config.yaml
n_layer: 14
d_model: 384
moe_layers: [1, 2, 3, 4, 5, 6, 7, 8, 9, 10, 11, 12, 13]
balance_loss: 0.0194
norm_eps: 1e-05
tie_embeddings: false
lr: 0.00275
beta1: 0.95
batch_tokens: [32768, 65536]
seq_len: 2048
train_tokens: 389400000
Below are experts of layer 10 (counted from 0) of a mixture-of-experts language model. Rows are named router (the router's row for the expert), gate (a neuron's input weights, with its number), up (a neuron's input weights, with its number) and show model dimensions 192-287. Each number is 500 + 50 x the weight over its row's rms, rounded and kept within 0 to 999. Numbers have three digits each.
After each expert's rows: "gets" lists some tokens that make up at least twice as much of what it gets as of all text. This comes from a sample of Wikipedia text that the model never trained on. Tokens count by the router's weight.

# expert 6
router:493443450477412428419466551569566588534503469559464486485465518418492515470503520486532464464538571541463489543490552491459407499462465469534526360480482521517461432525474414488420424482531351488513426486516483557526526523551571537463556431477473524491541493539525534528516496517510414425
gate0:499489456486529386489465486504520431520476517532537518496501553401544619500555547579462463516445518466526533485438497467531433549558506586523452448494551430474579465521484465496552517407444507559488385455487495512474474477503448528539459508572487448465581449568413533564542465544559396612
up0:490460529522480511423510471425512456478574511528433567568497575550422485502491461496556500540527555506486419463443550441413555585491523439599551466503500522487509514585576546485470457575448475568537461482473524475479474514569599525495447524498492515556565501541580510586527419569578436490
gate1:548433514590458422374519516544590505477390466490472488496493482458511544509512580441503524469489533552524558437477316459442475463565455471475454572475479482481478498548506374450510562484511478536431525410453485533481608470473459566528549454560551525493420562564525499426456544563514455389
up1:562536544519528503511538500456556552538453562507453502422503421452565486491476550608479463435451538528476500466561471546528522500485490447433353624504490432543469450515503570482512512438490468521540456629423453412493447478564454490556423491434439447521500469493467499468550513467500517480
gate2:511557487442493509555491532541533507530532483535474511463558482591517557524395538565530501527500518432506492485553380455479593520495528458470542569455457492507556441460519522406578440517434553496420523385469422498550505483467408566460486509475532422592464511491513471456508466486575487519
up2:536448492588485515410514438545497451427500512507477630430482548548485532513545469520489442497445432443425503517505572501483444557513549440414463461502466552405511595507517481446466553568465462449476461514356515552441505504491528529536519525518435433476512504527538485552484554619387533533
gets: "\n", "-", "|", " U", " United", " New"

# expert 27
router:489449488531560466486535506434552512566573496460479431468493540507551594515508454570587481436479526485475508530578570503572443465505496450472446449446484514550447495530405478427405422376486357537610504518459445565596552514531540418450478438445471517450520555538569536504505526479484469481
gate0:556520555483386567612503457389384453485504538546431582457501458612482545483561503460497460344524526462502532489378449541519527425478558550577584441458574537504524422518520509384519450500559415482530470488496534458494449473556422485488526374508480490600584497511514438418513480415548557456
up0:553485552612358428564510427558574516535543480544498494490493577495506421568462569536453519521549425547519498444424619500480579493445513493519537465508573462551449559577569499537523447504473519514472538490440444473466470452456491547512533517500582472408407478451468499609526515457555410571
gate1:480488540457573506491466565611402529498505509476547440581525456394496448440496540458558543405569485510449507515531415493443408582485504450556542535512508432458439514573504486581464357537595505407560477478608491478628345465489535471349448642469504544404532491520489503536608529574477497486
up1:581553485447460445531574404503460473524445596535525448437511446377467502520517454523433476539420513587456419445513514424467481442493472501595508455505506525461524503403425473476432562539525544577558551487442455531460504428471488447457430478485459432526580471580447475415518467459532521536
gate2:571488545409481516520496540458523476539576413517503434540585490574529491515591482586436517437488528374561520532414498516509431549474543541475491529530474445488481494540503415468625561487569587481373472475483429470506539410585493535388432518506419485461467476345493509482439537508454393514
up2:555562475470509513414491562413505557497399442538525491540520378501500517624512574446526521526504457559519512590624447642524541515536537424458470532572473454504562608568491459473483580509443479472527525520473474457522565532528503456429474433563500506526488485471524546405492480545472469460
gets: "\n", "-", "==", "″", ")", "°"

# expert 40
router:539417498572501529509468502478410508539518493594548462486563581543528555523451504491536480541563600505442405565476466409534428483478496506417449475452501524499413565501538421513465497470407450470640499502477474534513529545427542415459492502484395454452560562524535578473517469558594550423
gate0:495453472478458536477562512503457495523508529523546451475513461540480480487511452467522410462538534531423485513470509532528487566420496498470515576463461562458491512460425442475365404583538514501454573338489552463388444534382509535538571503602405460464438378434517504487582478475483615442
up0:495538526492513489486520487458454526531523525416566556574512483506520506480513456558468511554448449445420463512529531530527539580493507538411515451493543408468578506482555449430510408470517625573548475564524506466536581535458505506414444478574442506567423492465466540436404532575462515450
gate1:474477508523472477470577462498475458482519503597541594448512495460468489509467493456571526554484513539488500509529481514588463514442431447416559488546500499492471433421451491521569561425482496492461512480528411500437379545503533481483489382534553463497538495397456534527412541539514529428
up1:405540521445592458452542486562500505481546495492491554563388462520523475525493440449505488523508474480484460578435554467426558542523532455620527476538480562533522406491445514510541530464488491552412351517428478532491427427440400409521391503491426537573481525491473572472444419461531457534
gate2:428455444438504522496469464494478494509454546543553593470516489536430574471531491476547484436554506559513461551556554575483548484434484517449499538467475473392566472536495517442493510477382437528462517547458575426602467486477551537490502480537552497478528523519467525554553541472451643488
up2:464405502558498468515507511483500498420537452532517527528645528438480490489438553576495512523568419567494536474526422492524545407432442558383450500521532497479624539480549419540531407541587453487561441453511544463470446527536542473516457543475492462544413621536485579489536486542479479566
gets: " |", " the", ";", ")", "|", "%"

# expert 47
router:525467366570528422472530473495476548562542491633430396468445573515500554489623585459468506531440554511394487593546510503559470460532468524486476373532525556516517453454472421456446419441492436541504470529475489515514512545460522507464577498429509499512521494571519485536506559545647421507
gate0:561473507458418512479525412507499551509531489524480505509472498579480466500453430506519524510453538542435507532584444492519418418534598562476499416499519528436511480527483426559444515415561559586488474490472457517481572520474420564522545435466504527503551457464488443606528509381482459522
up0:442415442523533558584500453466458468507497563466462534528660502514402565431524521518511503496498532547548453532583528533517491552520531505410544490639517438452457547455526442515415483534441509431488501461518503580562508570510580527414443500505520449519433438559531585501412496536513503518
gate1:545497482579472510455453515475511537553456520455506552517413441476538382452508510542431566500569431512529478461479577446504566474559461527477542494456477442625491508521521444461463481540444503622483497499489496511468520455552509481492501502503411522507509530472444462485498519552537399528
up1:509505418546533450465535377502501427554558586453506559569485521499451437501530517455503448489440467491532526618451514425487475541428509506454465542566520518565374455595466521533505474457504550544500606586473518525467466532512530576513456473537420531478545497551506462560482509588529521449
gate2:441497578534496454543464507496523537518568595515525593559451485648536525579512619404417499453450478500494529499510513464532514584516534430466514497542510456461492427613528447484522534445467444545531498541573448497519530548504496528410437428534435557494490551523462499586566458526498478527
up2:518462508453448424494529496515395492498489492571547440456537548452441616480503430463517503470449419462446563443440538502491497539433489524487586506457484536451500513512518585453512486457473564465466500483557507504474383553512580540569437545404471481410430598574528459442534504536471479592
gets: "\n", "1", "3", "4", "5", "6"

# expert 15
router:636431463546585542503424528527469522532581474551517408502513562583505589513459428492534454526435549503461460512384527467524420466523469569515477483425583537538428537466498426522470462471392495519511426457471457527557527522520556438508505485433440493428484562498534547471493468550564473482
gate0:597494563451480513496494487526493493552461450439546496516401484593432464561494499470544511565499475603569450443645366449517553489453442452540572524468496520584436447470514490497428546549506465547589548461439463461535475489516399421471491518539553520465440478509514448404448501435484482522
up0:447434522540513485548492519429477539423427370457487445506531450544474463484545460566538516493416517405543463491559395534611441461503498475472443460422498570431428571539477510482488456522448447526531507459435494582564530547551494406513524435557518510456595543470485501517465507543482522509
gate1:496422480545494527455541539467469442568434418498507507574488502476445580512486532425418585520436477548408443403472419453546463453482497499468570567526582546544470464465528463492537528425448469458429541456507404661546551486461522503538416541418521485443540462468466472421521549519555550487
up1:521437569468513507533607436518473425466532450572527522509511526518480609489509528580448498551524481617466527512454520477467510416444496539527565484525483511596533517474457489510476441524449492462406433521471491654564550476538578502423531510531533570423522429438547459503535416467509531494
gate2:562433546526492483536502514517501493420494443481546479486468529471493472416553479459455445547554363538442480497577464475547533553572350617534522387576494535545473490520509480565444553476439518540470453505451622399541339593561477519510497520496462506569571449623441516483467504473506467532
up2:544478495576607468424502475543532469447522522487465526541504479485595509505483509554423478543497538509485489411529528498457441437472427470428457501553473482489545452649552435547525549434426535564422443606535482522461470527364526435467515442506544500590524545536555495586507405581432516535
gets: ".", " the", " The", ").", " other", "\"."

# expert 38
router:551422427618543523492492533514490529510537485559513457522488499547565549528508442417507494545524511551419465556479438484521512472518507540531463396513574515523531550480507451506490440474402443523498469431445493520467499517430601526418492562468487447402501517537633611397502497513463458355
gate0:489464522404427457495476573504456460417547499451513454510473541458441452593492441532541500467580428454547457529557492547441555493448342401470601520565492522486450573481488518607500424477528455430524500379490519553636480504545550549463530502463485474431478399559454562429537508459523412470
up0:585463577510463524435543518333535393508586434475524532583539504497443526425484538457489514466472478529437617576426607580505507475534489547521521577562469555539525505521502463511453547488498413504538419490487506549468523512472495564528486487476435491530476444467501522531552443402491426410
gate1:529478512606452476536534545485522448492573477480623551520473558471505483527499504472430510479478480506441604426522472465494500435501453598509499466466501487484413572451505467507486576590564517579394507527522450486581621458443487462469561491426478568551410510442505506513526473509421524475
up1:432518505546434454511534434493440549566439384487463567501557462532377491506494405428458458575530521506523502511483601508464471476493553407609434428517438528450493505548379470435538533459481604458493573447581503524564492545492495532508494512466489446435511590484593471591469406492500480528
gate2:477490547416545402548562576636509534544536479480585540457490604505504498452487572492497533397555480476514523481512543496569498500540522409499582469481550444553541399511552395507513495491435591491539511467611499531463521498500510534475468452523439553460513536495545458511568591532441429455
up2:499516485464448579557468534429475511537501531471494513592505551472467535439400568522538414508532516463498440515519528546557504529576522478545663523569560550448533528505647479516476480544545559517545500518431474479569475479536496426455497495452436452540480517479435463519533476472494485529
gets: "2", "0", "1", "3", "4", "9"

# expert 31
router:608455469573568494483417518500408538544592467530493457474512573531535584545498426452518435488493589457434460519405485470527414483593482468459413480398510514601469556536498443493471458486446463465527451498463465536562548548477539464482528488503447530478548564515540573456443407562620509470
gate0:475513437500444431441531392439565481514494586577495529535519513577542566548543435419530498550448444509538532529480447461543535509535509428509497571548517435502449480532430505453477488499488557490541381448503443520539545462453410531470457542505574448432508504511523428459592535518487436524
up0:598517525553455500516464483409440456474502482575430549487525460505573523555545559476408516516487509510436471524498469484464524471543530496540504472532533510457539471540521532561466439492392512538489491426425497480550582493506537536561517553473478482531555508556482493456496539448526490510
gate1:499475443495448515515547514442481484471479432484462487536524483506490441460427470558460458516489420426571603512514427519494550505498410483438496472413508574526434389417473541470437451499587579536602402559474519507547430485516407528451510497466514539502463564528549531454550526556449464497
up1:512534491455510497449560445560482390482475420430479616489546511523471570516548539406421530450543490585542490541575544450519421434527599515475504453494542559388498468462489479500575438460477452552438471430481618562514527331467549544545462551572447405473485464601523570476497422510494490491
gate2:387458514519512533441601500395547549456540530479514446566596522498569511558484435423574427399523584467487498535468526479470577424548570450443470506496482470459497466423545523480500556445417541451473445518561506511466539521469350489519507489604389465494540505499517506460546612521522498512
up2:453436456579459458565414494487521521625585496444468424542509510592507476443391522532480533463464469433516543571505573569507520410535558511465488593502450575502487451385500557438505510502532477486588557531487481519481471509469518577447519548568494397496449478503498434634530550587510475419
gets: ".", "\n", " the", " |", " The", ","

# expert 42
router:569482481529582485494415455470452532531581442535598459474542543531532555556454474470511447559500503443463455552457500462573424480547473529479400487457561524487471512502462473508481431455408477500530469468453460513551562532472531451413483494506420414473449520529568589464483472580568441445
gate0:518505604467473482562496513491365585445579524498571461505481497550429481530494544518513526495524542467541488444491432503432412527493482536538375463505531595455494414520447488520510438492523503510538558454507424548453580456537546475467497487507498435579566524522505443554430538424500501462
up0:440505557615518469476500439573544466512459447468498511476455603559477549631486538461516484462479528500510520512506487527456468456396515506417500619435546428496482544518434412498496481472472539449462522582531447504489536526476465491441506449576456510579428481474559468530427530456541513517
gate1:527499428486495476506542512460503492460484441508557513485548530463533510578483537521480403545572527490507556496519484455508537448494533555576461522485548587452518489513422491531598616534512556468353566413556474444478471543450541475446494464379545491544433448469446533434515505431419532388
up1:460507473465621524535483409562494469427515457435614488580567522532588446527414520496463389548500578459519458469438548472498510496560625456530461435562504547531458452506442488521545478485545490517377438449619461495455463494511577525441425447494515483546521411467441513405570479485476473534
gate2:442625441543508485535498439483450618530619399462580516498479420515548474516530544467436451506419540588548475548528581441535520455475450446520436489526547592520473528510491518521437619515489543450520493412492546499531463476548519529498480410467396552600609433500548558457535498447579521562
up2:600440495477571450541506558491483402516505496484474511460517490422527526510497550515480521518515476481414462564558475507548507502463508522476438551561450505583445468551485527566465357404506442554354566551500495473498543410514545540458481513505464535460493569472618528471515455541560534576
gets: " of", " the", " The", " for", " that", " other"

# expert 37
router:501432431525417495455498467497502516530533454575500480465495587430556591512534423466503485525531535555466547531515493435474421509574509551480462450456522572482438482535510439394509430459499418527574417531508491509534511505463534421471485487488445407543482579546505562463506512495532478500
gate0:413508540543565425461536452486518617500471580500492512405502535442553489523561465624493487467487456517486428530594530428627416529570558428541516450548573511439590575556485518583435461429486404537473550445480594497539545551517525482464474478495570490566516550585525485526418578468462487518
up0:591493502543511499505462501475514477412566436498428543419547441500511507490410424490470530370525469496516490482455503544433459519499465505528458537502503533544456434505572537529447511478519510498458514623498377504439538493485468402553473482436421457489454546508484517399594501384505542467
gate1:427509502397455541507499491497446496527467489565514483429549548471458526482530489501536596565546413482398529459477483544560514421513492560417513454545544440579513479619538512413528486462494496510570565557505478503535520494542518466440472420436544508503575533539549432533503521458476464476
up1:486621471447453449548461471464552490533456554431487481531492543462509520463564463502467523451584469546383535470550509485422510521547531510567467569428442522500452555435556543440460476586412525373530576480578513542548516486526531573472547462545490454494527482526505507532544475515472443479
gate2:548395553526426517489545541554586472615518431494456518504438568500473487534462553504511390517587440563474516491447464529544499513610613476485453426518448518552526431461449499433470426494490549480441477406494420469456471525537573503465492443490443550536525514436380424451454556536409531623
up2:577562483564563466524468494298445522453471488518449536482543519401496564483560444546538543537543515482436545527544563423526426561516453552482503507475409595549517512577571571445525503442600464494444500517485513527549547547567486508526493537411477465452554452522524531523480575484585518429
gets: "0", "5", "6", "3", "8", "4"